{
  "n_layer": 10,
  "d_model": 384,
  "n_experts": 16,
  "experts_per_token": 2,
  "d_expert": 304,
  "d_shared_expert": 0,
  "activation": "swiglu",
  "moe_layers": [2, 3, 4, 5, 6, 7, 8, 9],
  "router_score": "sigmoid",
  "normalize_top_k": true,
  "routed_scale": 1.41,
  "balance_loss": 0.0125,
  "balance_bias": false,
  "init_std_router": 0.0123,
  "lr_router": 0.000605,
  "n_head": 12,
  "n_kv_head": 12,
  "head_dim": 32,
  "vocab_size": 32768,
  "norm": "rmsnorm",
  "norm_place": "pre",
  "norm_eps": 1e-05,
  "positions": "rope",
  "rope_base": 10000.0,
  "rope_fraction": 0.5,
  "qk_norm": false,
  "attn_scale": 0.177,
  "tie_embeddings": false,
  "parallel_block": false,
  "init": "trunc",
  "init_std_qkv": 0.0406,
  "init_std_o": 0.0,
  "init_std_up": 0.0406,
  "init_std_down": 0.0,
  "optimizer": "adamw",
  "lr": 0.000971,
  "lr_mult_o": 1.3,
  "beta1": 0.95,
  "beta2": 0.95,
  "lr_head": 0.009,
  "grad_clip": 1.0,
  "warmup_steps": 210,
  "schedule": "wsd",
  "decay_fraction": 0.684,
  "decay_shape": "linear",
  "final_lr_fraction": 0.0,
  "batch_tokens": 65536,
  "seq_len": 512,
  "doc_mask": true,
  "z_loss": 0.0001,
  "train_tokens": 487100000,
  "steps": 7433,
  "dataset": "wikipedia_en"
}
Below are experts of layer 3 (counted from 0) of a mixture-of-experts language model. Rows are named router (the router's row for the expert), gate (a neuron's input weights, with its number), up (a neuron's input weights, with its number), down (a neuron's output weights, with its number) and show model dimensions 256-383. Each number is 128 + 32 x the weight over its row's rms, rounded and kept within 0 to 255. Numbers have three digits each.
After each expert's rows: "gets" lists some tokens that make up at least twice as much of what it gets as of all text. This comes from a sample of Wikipedia text that the model never trained on. Tokens count by the router's weight.

# expert 13
router:130090122127144163101186109133143094160149101107150134092122141127136128105137108120107155119141104088147117132171146140146158135098123133133114151167134139075083146163075154108137160128056187130125192119114099172143138082138120081125123169191144117192142139144112108181153102149146095095111155111136118111086133096133103090218127133155141145136160125112132125139154165087153150117142
gate0:135091138114156140166176160167182099131109135064142087107097167181138136105170165160113145131129154114109141119108089109108142147118107120148186191109143065129099138083164094175098132141114135142115157126093146104137133077159117152125125126206171187149157105089135153148130128153148147094112175145166134129090159109147127081186169110121186150061074161144142163170066129071116108128181
up0:148142148137092085140164122169068131075169102073107109075139190170169122107205154085094106159182119109120163151139131158095111133173097110143142098102146108136070161083161169147118165113114090067112101097086149105149134108120121145123103125184156127109158090159151102114130103079189085163116122166104133131081118095156151080161157081119197171123146124148118162228048145133102084125119
down0:104155148151153158098098065158097090155168119161165159163129145108119133158132111108104138109082133150197073128203123112051127114160131151160082117143141117139116118152174146101158070110206085111146125110107125121072159128113169103124077086130050174086127104167111158176102129140152176138139130160144059117139134104110127141121169137095083139147095085139166085119094098110114109103147
gate1:108111104121132141113134164107077164119109114177115156114107105166151099096097152135136161136113158118184083123144154201166125145085071116110059131113103145130144110167166098124086157131079093158165088120116106126145086135107102124142167070181149105123113133152150134158169151149122129123153180137120156110069114173099172056109150099156131200100109097132174089120101141107078191180148
up1:099131131185144147136135163145142103196104095131120146152055170153158161180153140144173119134163136100135137097142112117175180078114168111163127079149138189133105100146101068162092114106122113142156107148160150173148101174091153142147102097105164198155158110117115128158149101149172161122076095097143168077154149161150099115149131136159104095097138140154120151144136134128134142163147
down1:113091131083143105105196061125142101128134106140094108092101126164145139130131168123105061100127109170160117134151167124037152146160111112103097109116122107155122090088100129051173171161151158112151132085141137149147161122133129143138134131157169170176092131130172186095099126116130122084159154144149195212139090106093145178092112132165094102154153178038127119116145091146076142105152
gets: " ", "1", "2", " August", " September", " October"

# expert 11
router:137061184164163156121133095131134037110119108136212091097148168079149082137166122122093117139145098085097111103118163160088157128087107129155127197126122163093153153146125151125080141128112160119105151114090142152146102121101135100097121057144152154197103101119160152096119149159183144124160105105152162161130115141124136115143136123116146125121138129057121105152184117124187133096166
gate0:159100075127111164126129155130134178043118188165171154126129101088195115137156125141172147170102107066105099172147122139131123168203091092193149173162101140077113098178136136103151182152155141202104123130119071099128125148179139128143126124132141075174113117143103110125102093167094130107129125082073134183125154131117127115110092130159167126130119096106153155157144115068107107187059
up0:116106098184132090093170115183112129155180120063114071055134131147114146107142107143155117131097140140170103163147102113129092130093182083156072123148095097136102120124157137194106132202144154115110210127127175165114128085124101146118160168142118151107082168144107125092154087193109035144122111185095136105109132119193140122113146137137107110078142149107055101147141140134098093148100
down0:124132131091101125192145082098172117153098114173072129135161172177105096114146107174133134096119100167136104123096107128184164081140100025150119165132153140070132161103123108125131116118081136140150147128106158086124112034112123110145129135103134111145087178169120082144117178123118205177071089126078146065117189082160213134067106139140107134165101184120113147170091152105159121091147
gate1:107113160076215119123157114109063117147159124096153141147113167132083097149119139178109102080167105151116117161167153142102162137120083129134189119112099146100062129107122129157125092111144117142188085128158105145122074118095099132133082130153144084127138116145105146100107152124102164103158110171192153174154123122141199196136141060096181122124100133102115092099143114118127180102101
up1:102064129138165117105099164120136134137188082101124069135126138088093117132131118104180106082173164084122122156180176147113147098156124143185150101151091143058172090155110150172143125090089110070116119099136143159103156076138139133168119139150155069116150120169105132076116111118130161109127145130125083134111141091136179176159120128120133078134189153060139187160183136147103167093126
down1:091124142098150164147127172147119110108129071137114145078132127177159102144106166139137163166106087144147114138188099060178134162168114081105167117106111131121102093105053147131085129139181101138121130135134054142092079109094159175120121121103103126083146140120178172085098162124138070122088147137154188127151112128085113132103185153108130130147141143166068157135144159188133077110141
gets: "0", "7", "5", "8", "6", "4"

# expert 0
router:146217176107167163096131081138179063128137160146179085115079167147152154114162095126174156141101106105131174187160105166151152137069154073152113105113123082110139115117184139085098161154061132142113148113084115165138135109129086139157093122139137131150119117151119081188170154139095120162132158159178140136116092148106143117188141188131144128114157102068100121166165060132209139108134
gate0:112125162100123135114118122166125167049127094144120068111141131114114102122152125122130132157092115158150111126124138138152125120156132106133136136164149146117048109148121159149125087141079129152108139109104153150125062110149133100144161161187097043139169126120105219139147089128160093101103092130158160122112167131089101106121112125140137140089183125129076125104142124163108119165155
up0:145138179108093116112168142134109177123126150155146133097091176117165169186187154151149108175089164097094112167157071170105133178145092102104096102146172108147124133137156150115125098116117149136134155126102161103122076091160152141189097118123089107121107107123125064108086163124089124098138106141121209157175169108070178131118092158149125093110104139164058166109139095122144083114138
down0:161136130114099100131106134082080113101134114095134121136095131188129102080137124061123114127095157102152150125095121169078147096132111137137117110168148115153112100120133099140122135167160131107147065148161067128040118153103189140164079106088147154118081053118150103124112160148038090104146156151219194157153071133089141126156138146171122129092102138105115133131145098114184119141133
gate1:133108151155096164093106132123100112127118108142162117144152169159178152146123123146116110171211103090049130128057129127163072162095156123107175151097145173081137119110130149150038158147109152119178085130082090117106172094163133103129163089146079108198117065156139115129106110134106050146077172146119104156112172141120144048119101099153117111107126089142111091164085141122137128110127
up1:148133171098153153154093155199145137155112154100153107087123183088099158087120144137137122164100115179124170129180089123107102100100088156139117133166087164191133174144124121118109142132117173186115149144089096108097126146099161103205143123093177129163105145125117113105108183139147081169171143205139071149166169116099139155135133100086113150174097115125126093200123094151137169175167
down1:089188148049198083067119154080119139140163149149178151154117114160150150174168117114122123166176074133169115105143103130169114189069117104100118133121113092112140135148209170143149147128085081140108153163131150140134120109165073090184144096107106126199149136169108099094138120176115128126168107180067150087187143116125139072097138169114177121157110158122122094138066079103098134127087
gets: " of", " in", " for", " on", " with", " at"

# expert 1
router:119056162110190104100150099095173090137127048137194134125159187160118159127166123080129177173120127100142134145092117172146190117072127087134101166076087080121171165191121105158094201086088212116104155134112144173144073118098077196123138094214133149187088160125145111128136152111147111102119123147144106125092127107151162111198154093147105146109170135081118175156137171088169109105177
gate0:162144120173155142061113092122130100108108107120204046130134145097145077163143151158088173124127110087192126096143097123152056135170103136118196132092079197136156197137136114067140134079191102092111104107120126114155129090146070099081066088206147122164114025147158063151146130071113129135142116125121107170154133158163146117132140142113121137137087144110162133114120109171087124094123
up0:138183162099086158157092136088094101100178121097155070157125091217099142116084116107112201170135099062099111149067117147154159172107103142117166109117102183119129187123127131157068163093172134129128133134142104147140168073100150188145092156143135157107178065160133162146117137056066118103169147120149146147127181115083169126091096117119127069084113090169140190180081111114095077096070
down0:113101127117171141110175136094150126176147143126128146137083124152126142123124126105105154104155106119122114022147108173095096165088093108154154149151055195122168099133116128126123099097130090095160141134094143139116110115114160089109121148094183147161151134113119139149136105126118125106077155115165116121129093171053137081151099093128108124102095082145137139166111073128109106126121
gate1:133130092154085094146079125140106055145156138146129140133139110149140095119101102067144150129146152152148112184094126141135178114126179063118136119167193127091144156148134154148105137135185179102171175117134125100019088130132124121119150135142117183112091073159145126125224148110127100096209086160192084188110074085164148129136111112163125105146123173114135154139080131113136145132153
up1:136122118106115110140165147046095111130148222100143199156118158106089086097091144171073144078156135081112148149110130166155145149118090181137133057090133071085153223140094140204097118136167155106127126093127137168182150093083096113118080158186117168135097123128104173036127148169135047100135077151116081137139138159155133122175129147157143149142128168154025139104135134089121148103155
down1:142124106103110049128192149114123159102132106168100159131142109109070167103154178142108117112137119136139144137183163147082136211057142144098141123126057158083091148108108162126078133104108208122137193067130117139107156188131045102130142132075062122101099133096135074144038117143133149118102119086156147136143085113140160119179121161135186141143155159067145103128136193128088108097120
gets: ":", "M", " S", "h", " V", "m"

# expert 14
router:146078184105169145120137089126190091148141128155138076147156149114104130126152096147153156149071096136147089113159142128093141106100123156110153135138119169077149109129118125101106196184102193140095153086115092133152099122124086089161160098140166101150121123141084168147144156105145148129157122116126140162067113145163133107165148123136149126103176166084100120178167162117204150113112
gate0:158056083108149132183127079141111106063107188199099134084143160149153163120130124134097194135148065125133134121193123135126111108164113109159125136167106136090138104165146106078076135126144104099107124146099165074134129130082129115131161123125177156139096155150167154205122125124089130144148113081120091150120103094101103174145151188139100185152124136094127108152119148115096154138066
up0:139134216135141116139117143069072150194114139135112171115162089112091182125118152131152176109090082120131110058104112105070160118154091107102154160164101170145094153134099098101140149111091171097169169179195150121135121138133123140129110088192059089122132132153153127143124147160153150097183112138108158107099085083103155106129116135149115097140131178092114081134131128154135125146115
down0:126136113098157118113109073104197104130143115135155084191132146160134150169099148132116131122141145140128142144125125127146152047142107121156140147147138136145164128163087119148158097179102099188036143095090137142097125088118167108124183171092138127152146081101049147111097152154170122111081096137098070175127148158077051140106136058173137139146148082126159162141113094067108129118150
gate1:180118105129089135124120197141125167136090173115135086100154186101087105092150118151134168121093080154133088141050123104079109094147076116149098085166136173116104109077107145112177140159158135127089154122137184111144120104110108150173148143095031139125143108135115132172119139168096128171099113171145116141087124030121155103148101157146143129124191150085092146097103179110080133162135
up1:113134197164103159119161157167127172125113062044110137078154140091079160081146130147104079161122094109128117097184123136163136109122158154160108098206086087142121118097128161147223097144080117229138099122172110122116150081154165103137130170116146135128141082106113074102198136142154156155095159125175167082104150136117143158141081153113176173075086076045151133041137160117102125174171
down1:162198087128108097116115106136138094135094152143147127115153131072101138159129111200176116148113133161082146181032137110111162153135140112087147145091135169135130092129145195144072115178114143060126155125146115088143098149133095133098133081148079104207148110104111164130125141093133209198116130162101130146100128108152153121148101182094104123162104158135126128141167130160128128095110
gets: "\n", ".", " up", " out", " In", "==="

# expert 4
router:136100123162212145148152110120151066119127147123156109092171152131180102092116100128093093133110084091156140080141183147093178124091144138153132207145131093116162132132180141055116112091100229177135147133094110213111070121098100136072100137103092148164185150127121128133143143137104107131155157113150141145072137131111122117145161184163122154093188107023128144137155165109167126100120
gate0:134095183135154170109180082122199114126140130169100070151148139147104108128137183115152145110124098022121126174101083151117091139086122113196120130142102072118052135190139112134184092137114113104081152049061153134135167112079122165066107149116147153120131164112140089150125100145110136153159135142169125125111156153110065134154128170122106122098121088124149114177134122164134156135149
up0:100121174138099102125128188106069121132119126070193126141086177049131147142173105135090115133114189146134162137119160176138094169104127170101127156112118145140194104078121104192091172139119105099194138145146126177064125125159120122149173042167124168139088101143115156077090201094139095076151097145108210154134070145096114136131133107140136171136129114132081163159134142148110047088066
down0:153132138145154153110163131193164116186126187122164162143129115118175115164175096181187146146117147110154184122167075098096134152053109139128138149101099085141163111091143132145135131135100127097162151139129099134130089120125151188141101154129156224066140132127128115165126112132105122057171123126172179133134134142094130111158145152073157153154120060157123097083118080081136090124097
gate1:141131121159130168106186104198172152157105147133161067128137155122175135089142095098102127174092138137138144133146125146111085163120176127159126079140153074087126104125105084111172181106116101147150105152081072154107126120131171130108112158100084118147158117120139177173117196098101112126139163113106155096072137151135159112117225142142137124145118149142072109114104119148169106144111
up1:105105118145154164130102051216177123111160153178134085186129137150178075128111106118170151153097130191162148179152069162120103096097097133106147135138184152137136124169157176123104091206165136108131089074056153171161157143108106144095126100077145093121140136144056133144146146150127107141142129089119144128111109100137188109134180067151123146150112115057100190156114106112145095153163
down1:131147189155073091136144086133141118055136128144144165103124128063103162156156115100109142136102116081123139181085149084124164177091158053142116177118164217102157107103149202116138106117099125092068194093175110113109100085126144128128124079116068128105157162143110100127132128118178123103183118112058147125147142103083157140124129149103161181073098156140148151095083126145105100114103
gets: " and", " to", " was", " is", " as", " by"

# expert 5
router:144117190120149145068146081146174102102138106117130100115155187139165145123172069121136224155135105106151082135129129173111084144106144149146135174084113085090101162134130106097100133127105195158142159084153129169122219126111040061114134178130053105129108146177121119095125076111096157110129096138170120120090136209138133134166201120108157162116106096127127124165127160128113133131130
gate0:191109039136156060111156133133148171110086212154137139157098117118169133133152115089095147091096133103127167173112128144121137122173080119179068099123125152164153149154125136130161117086139108083138125128071151097081094132168155109056091164141137116121204113151164139174159138109133140106095116143143126148093129097114163143128133109118152135140200092149135149172061131054129151151111
up0:188127087066093144123118107152116156124166124113079153096158125128130106100151111135132133117136151142133185150154219149155172074158140117137113144164123118095109163129156116085098166112125083117085142150099196091091121143197108156099117157136141149122223184176126133092148142103119137107110142087096172186106150122107153192134113086132100113134126136147152089185117140078114157162163
down0:019157173159130123081114131146072083145103038042205171137156160192089138129121123123102132186110180138135119109085133104153136174076149102105171150162144160163079125121143157099163135166163157151109105125145188133114113115126126085113107092105127086129107133153151128135128149143144146134099061193236139101099069155159149154128135122179125120132104150154127125074181145121097128118120
gate1:080091147122078093130085127085130149104085144135132131088140068163140158173121098079107109165188129102170152099097179111100140136156125121146153121103177112147127098109206099141088124107087175087175108211152167119117131125163119157150144167131100162160196183167104155076139090107076138071123175032138080155125079115100118069124122175131116133116151160140116138153129101169109156152167
up1:129100140160068136107073166044102107094108209137137149133149064104149137116084129118058149138147207127140126118133130183121110148108145138116143134097143107168150097109119141134097156128089155157133111145083133154132143111151118188102136125123111095133160125086142131111083098143104088118144104121094170151178105168173057168141066106172180092178126098184119176180090082091128101149145
down1:090100115084122113145172119072106148151155076148140146129131151139099187126111171149105150132087083213163106091117201137154082119099136131114091139156144079129116162113153144090166105137096099111154134139153107124112061144180153125134131143117134172044165063159096115151129163066170100149130168155159136151036130110097161120113166129077066104145117164124082142144120112107054157101162
gets: " |", ".", " (", "==", ";", "\n"

# expert 6
router:178177143154185149061146100128192042103165144115130124085108109088173107094123064083122199135122090132111112098127121152094216137090128120146132116129132150093135160148154161255099120172168196153105144131101101151131102118100124109165096052194127120138100133158124117131153130146168121087151140174171117125071129130114116111152149149139173136098160141117121136155170162129154139123114
gate0:150123185120141076175152093120109096165088108123127133187160167170121154128137119120096142091064129145094126141093169157126115134141121159126151158125152135160162165103134104119130105126113133143150100102078129183136120118147114139112165128120132166145117098177115092117192122109157163104085170106178077165094126110070188054162148092123163159120154143107084099123066155120167123146134
up0:128142121075142103216158159113139123150139109099145143123091144141173069113172136197152099078114139149159180157145164087131119121152155133149108119109129100096156154124132149121089167057155109091117096113049128150139134100091149125131177109110132097100164132150088128120081080137160056099097136177193058198128128089085169102116125130140087161133215101073166136110178141036111163149127
down0:086194105097120121128151140137137127104164165161110249126142131173156163103069152117177077137129133136128099134089148145118191158161115156126146221147086111131200119121134117149108147093164130167132160173122117142129123120133099169100151159119043029130155086140168159124159147111098189100118122087130107137186093116162114136087160086110156186153123079162127178132170149092102111131033
gate1:081141137087194133114116119143153101104084110184112108102169135188148133119122151119161225128124074134157185202108110176110168116102144111139114118115165152098143142181164133122135131146131121097124167083165137171067129124102112120096164103129098173145096133136145102131119110115144161111121116080191155120087094136112109144128164174111103141168140127123157065128093143152114134129145
up1:114145108092118097104101154118078107146149127075092077102150121100104162133128128135103125111156142125129091097147174162133145139156135106121124126178132167104136112119162087159098145104146122092111180149153077144079118139155106036084107124105089069103078169150164116115150023073079173046095123063140117127135132126138108145132112180134079125116134171144131104109130151125126143186136
down1:174113118107181104108127123131076070128154191092131150129135160127135147137147163142093126089197157111139010184176108165132121145134115177101163189158067113145192155112106138152131134158109204107088133102123138120188114132157134129196121125142115098145121133105152133119094168068169045123105181157139156103169173125148116104175126109111174093118108117107082110130084085118115123152121
gets: " the", " a", " The", "The", " an", " his"

# expert 2
router:157080185164206183090166102140143130148081125147187089127177143123144118121158073089137146132133162065116121103136094138112166116106179137125169194141058155076140107152080146152144109140116192144111153094131116211152126114130065103137139148157139119170155098107120107109147043087146168105130138153117164118086099123130095147185134113147153135095183119138168057159200200139197117126108
gate0:164125084105151146086117119190116078074085120142100169158111094098150148121127110068120167108073121092126128149149150098160054132115169086120117129110139115172112109082110136141166148077094100116133130138081125105117093140135159148138136178110091103114097065116157155152153175152118088129126173137135163108057125141097114174130101135091174178171137083077119086160167115132142138166127
up0:184160134221181110098096159121141116072176132165078189115175085094098086145112154100139044046096105172116135157135121087108092130169143078167189146131140100098108112109074109118113170149125099094151098112127080142166135158134156125134152140084128063100102095121137045125080145132160202039122139145098145135088104094075137121152062163099163159109121117084111145113165095133137202163137
down0:165070140138163132067145063092154105121132138130149111145143107119143163104133148077146116038165104169115143123089083117112131167143113176156118205184069108054134108156152109134194122096085077135112118173146174136194148120145137130151120171157183123124115122133102093130075149068184131133168127143136144081092112110069110128147174096089072140180135142165110149082180164130146114110115
gate1:101132049125107143100153132127127133107112154103192102156191145131150183196213113105156108124089162100095122133138140185110142177112063150141137185130118114113107123143159162123057140114139125098109160143162149087136164137181102116095105147121114145162225065193194093131153148056115191107109118128136105139108119104094109143167126092181103142102150090071182137147059174107116129125106
up1:136141135142113084146128066191127161119158183121105112127081147076191091144119158103106122093172140112134122150193150100135118118120131090158153073134166140121146114085138164099067161173119093183094132141126124121098104094107127152118119154088104151130092204139120114154121111166144189142113163076135161096115145162115137160082127063110137156134142146161116121095163121125095107148110
down1:083142073065056152176192187085169118133118179150156087078104127147083122078134084129128148069133103160148107123134089151197113096134078093146116109130121117116092104157132133124138091156074119167164111141113114092105112134103134148144130131165102127154122116141129077152152153149116116091090078115132111154147174050113170109145108168155102104115139151135163148160089142093073174150063
gets: ".", " to", ")", "er", "ar", "ed"

# expert 9
router:142047172168144149052148102154141104127133142135102139083155152148130133108162134062126135139152105097144149128147170130115212145143160103134137173126097166089117101132099131118117175122157169166075125110097127177087194147139124107169117092150123147156072126122158129136076112138184174126141161161172125114118140137095123096180132115123128159149166184099093125130145191125150091107127
gate0:168097189137117180166109136147141131102154179156142141187173155126163047105171121151109128085117084074148112104145102115133123075106127106158115125155144138113134118143103105127205085090105103127120166060128069106077131080127106118148132158098112139175110151157143152177131133128140087101082102150177138158111111089132105144136114126133076115126138139094092147123132140168133200148112
up0:132109122166107163156116159157104131092146125093155124169161180104078078107152141175110106119153108116161144103116116105123103109103123150196104101117119107146152092115102141148184149074116112138110112100132130104075133114074100090105123168097093119168146156133098098138094083138154110117122065135154137171087198084151095108154138156084063087104141074125104154111136127209109162129135
down0:110129123093091171157117177091149134148101139125105121119182162218132092130118093132157171115104076095121208075142139162091091167123122111173079164096070135081099089104179139159143098144111091098189122178147176081133122144130096169163155122089101146128165157094102075159075086153119095131129090135156128095080143100146102099166161148119044130096096101109123080123108133100094129175167
gate1:127112190174130108114129126177140083174153179108123125122080102138133132131150152104156116176151080079112120073146138129111115194086079115151092121092110187181068084125099150096188142122124171169148146179080063149181143128074104129089084164168115108130120154127129086136089126124109058157126064161116205175107122089176126154141140168166150083110138168172169105089149085125120072108056
up1:107159171160160095125127106133142159172080167148164159115167060134167167129143081152139122126125135103106100207136129159087144092127102119172131202145163111131183102102110150104075095212178137097135122067163113103125077116145113123092169173156123101145165140156116113126123148159104177123126164058099091124153142165131152098127213110178097124126136119110110094167109166139205177119144
down1:110111115161118126113154153161163164129124163124117093161136118039095118135047133166148144097101116145091129130194151145114095129105175089136113085177148174129130119130120162150140173068145118089113165095120090133133163105128124153098157111135135136202167084131137142130119186181101132164175118192155087120166077076129172165124140155128131107158151136117181105093132074107072093149126
gets: "-", "|", "s", "'", " \"", " that"

# expert 12
router:147085216171180162077138096132134040108115082108135097148114132165149127131122162149133199154141105117132155120113112114149200148082112134136138132100127166119103159095119128096124187167138168138117169130115089190116086108072119091139125124145144129169132119137123116127193096139143119165159117141153119147058124125126095124202138112181128124131185155107148131140156165148185088139126
gate0:146124122155138110129104108135083084118111131167143177125106082049113115076149124151116113197099141128092195131103186159164106093042099071136164126124131152142146138139138137102105161161109232128141136154112104117151177106111119106141119113140095099126152145062140129121217205116132084125160117119072144214151083128100101116119164127079116161121106119111055050136089119146101083146098
up0:153100081181081164174179071117100163134089165162128119129168122158141169087140111090112117140089163152111131150114076135116143146126171131136103129100156159104172065134134085132184121087076112112111107063105087157165144111070081149125142129102163123149172115124137106142176131178120162121089147122136121116128101110137112118098097131151100103176124124091108118139093165168136152111127
down0:076140133136104129133167181164188112151048089112135128139140201129108099179189154153171171179139137120151165089129123128159119177096150074149173136154125150094110135125118158107088109102086167116166118155171124212092166084123134168131095081174111181104184143098124148101088192081100074084090133129108129115110117166071100072171129129140041174150145116136123136095080111122108095083104
gate1:186102096132138127138082142111106119127112166097120131119143105111121130057122159142122119148159119141125095181087116116093114094137109096156138124163119134068106124091173094166120219144108135121154094110125181102144147156127132155122169163140145069179113106188170100150232093148094156182098165137122188097097174082167168133131108082190129120098153150141077155174075137110078073124097
up1:087108134153152119089075161060150109141130134181099168161129157141121169152144113147103128124107095136118104125136118123124113129130148171064182056108150186120161190070098080114107083095110100109155053101181205150150159133099087140150097102151119187153164164165165123162191154139178131105081071177103089101081115090126091221117102127157113136156111127141125112086079134130133142127167
down1:149199134126142112115173043163126147116149134116117199145083165135173112170096064094150152125084109148034145153189170065142100094155154095185110104128108130125083151128138106168081085094095127120115158108152167113156110195195178120142098150140048087051135161175113106168123170167107104154081149149108150109084163169131173110150129097118141138093175124128140140161132161130112164130153
gets: " ", "–", ".", "th", "°", "/"

# expert 10
router:132070181160157150059176119120111139137156111166184120109119155157151172130170061126152131078129126121139100153149128173119162118090159123159168138125113128102112145106110068161122127049103188120138161120103090161111103110117099116117158171166180130178114143115097120120193157123175132097124153135177081131088148119119098163192210074133180138101146150079102091153159158132174098134121
gate0:144175158105102138157123199088144159017141126138144153164117102098124130102097119106092162131090133104150141100138157151141112087090114089108149151139175101065146129146132153129099122128082098105095129087158115140148151076135091100088137147131167079097073194116130107112117177129129133125101137086149090170118085149130113116130138143103132144102091092182137117137124177109101161086147
up0:099162099137151114126103169147145172064186162113149084146131108122133155092138121123167151103153106128075085133168114140121118080180107123195143115128125165049101153148118155147132128123107046133087154120149140201101130140142170067138155114199172063115119171104124155119106149148122156088127218140156151149106140140133115176108147154109138127118140115138098177125170144125102175148158
down0:159183071103078152171088071173143126128131135129136124150104124137060139082062111104136206123140149085182095152079155143159095138140171100139104123137154143074146151123091118225094156143109143168111156144109146141073128168079190076141143127127155109123142171163159163169125203140171182114043192072149100173116157105162136102115109130131132123154139105115128091106106113139144113111192
gate1:089101148215114134109189125091133117092130194078148170129129110136142133063131158137119103079125149159113116128104110147082058157122125101163140136135158094148135139132136132066123092042127154088126168085122161094189133097120151091151155087104162108106109107067096088125137134161144093075159011168156070078112097092178094188142137090129165101150096132107128152122094100150090115147131
up1:115137182159162137077124113099162101137112132150162134190107140097089163129128111086114093094188156110103144129177064152091131134143143098105162105133087122161119100145115167069106084137111172109168129128133155124133085089086047146092106142108118088157198061090134130086153069131114199133119142110129175177160095109137186147129190134175189144189069111089127116084143155165164158121153
down1:099099083146147078121095154158173150126080131110142190095175143150051148122172094058079104096131170120088093172111079137132107164179115141214092105169117181133091065136157084138160192104085157140102077160129162142117134144134191120159114127178184119129104094025076136112148148081149137116149192031199134111063159088147166168118138136160041067122151121153135116146132191141111103206132
gets: "0", "9", "2", "1", "4", "3"

# expert 8
router:125012159119174164100133110116154102107125070152110113155146136110153139111132111048095240145090109117136128085137132129102141104077110118135138155131095158087163144144112187113101158160162180122105126063125125171111123136060135036125129088175103144107093109150110121158173143086116134097111108106119112120075144155072121139150134119156144140113155156089139085215145181111122171083166
gate0:129163141179188194126156151194111068169131195194131145139052131076095111169118097140169172081094065065119181141149114193102143154087170101146172172128145148119101072163135140098124182145137103123134140165152135155142140140114124195102090142150141134150099192084116149147100126110096142167178104131115143084180107139161160164112117137139135123136139077113146187127113078092204086072089
up0:117148122168176087140113100104123085179128155089118112149092155085112166212091149116112152155136149109123122083088116168103169159109088143129166100069131145140123124146105167144086147095126135131182123128084135148168073079133170137108099104159112162113186163034097144126105127082174064165160091111161169124191081140084115087141119141191187139209131170153200109175149159153134118076128
down0:066158089166213130118105111151133086167163143173147149155181108160143109171135119099060145102141125101129212139113083105119121169151173109124075110152131207165117123098168121176124146095163137105133187167154165101167069123100209123173114157074178139118132169172098136116148131105145151089134141082114142116204095135131129153072104107073093092188133109099091163083142100115083115159166
gate1:142145078139149075167128169166110149097122154086188136078106113106135121105152127185165092159109116092131071132190191095159171122070144075156106125189131110167087170147163069106092131143110120161121158150137115125118143142138123091107037145178173117130134164127117103140143138176131109130132193140126123079118101118137170157137121149116134135117068126114128096073168141114113085143127
up1:098092118107125072134101129180116145142122132089129114143133128100134096121115159173125162231092135132151106079195175105168187134068134063194081183125148146178126156144086123107091112198138192174120141157135106124113133141118132113114083116155166117142075144106100084178149121106153089191136141099147098082138103131095134158082122172145096156097114156131176067129164152085128088146196
down1:150098179148146135139135134148144108187078124087156150120114138173156141163126082159155088109103096113120046105113123181051076116108181140132145094081124137135095113126122095068132137119083140134074139102126131144111133140139065147098165093114131144000125119106151160089086095126071106155111152133139170181215083091113123098131167154150153083146142048154139150161121132155130120146146
gets: ",", " |", ")", " (", " and", "\""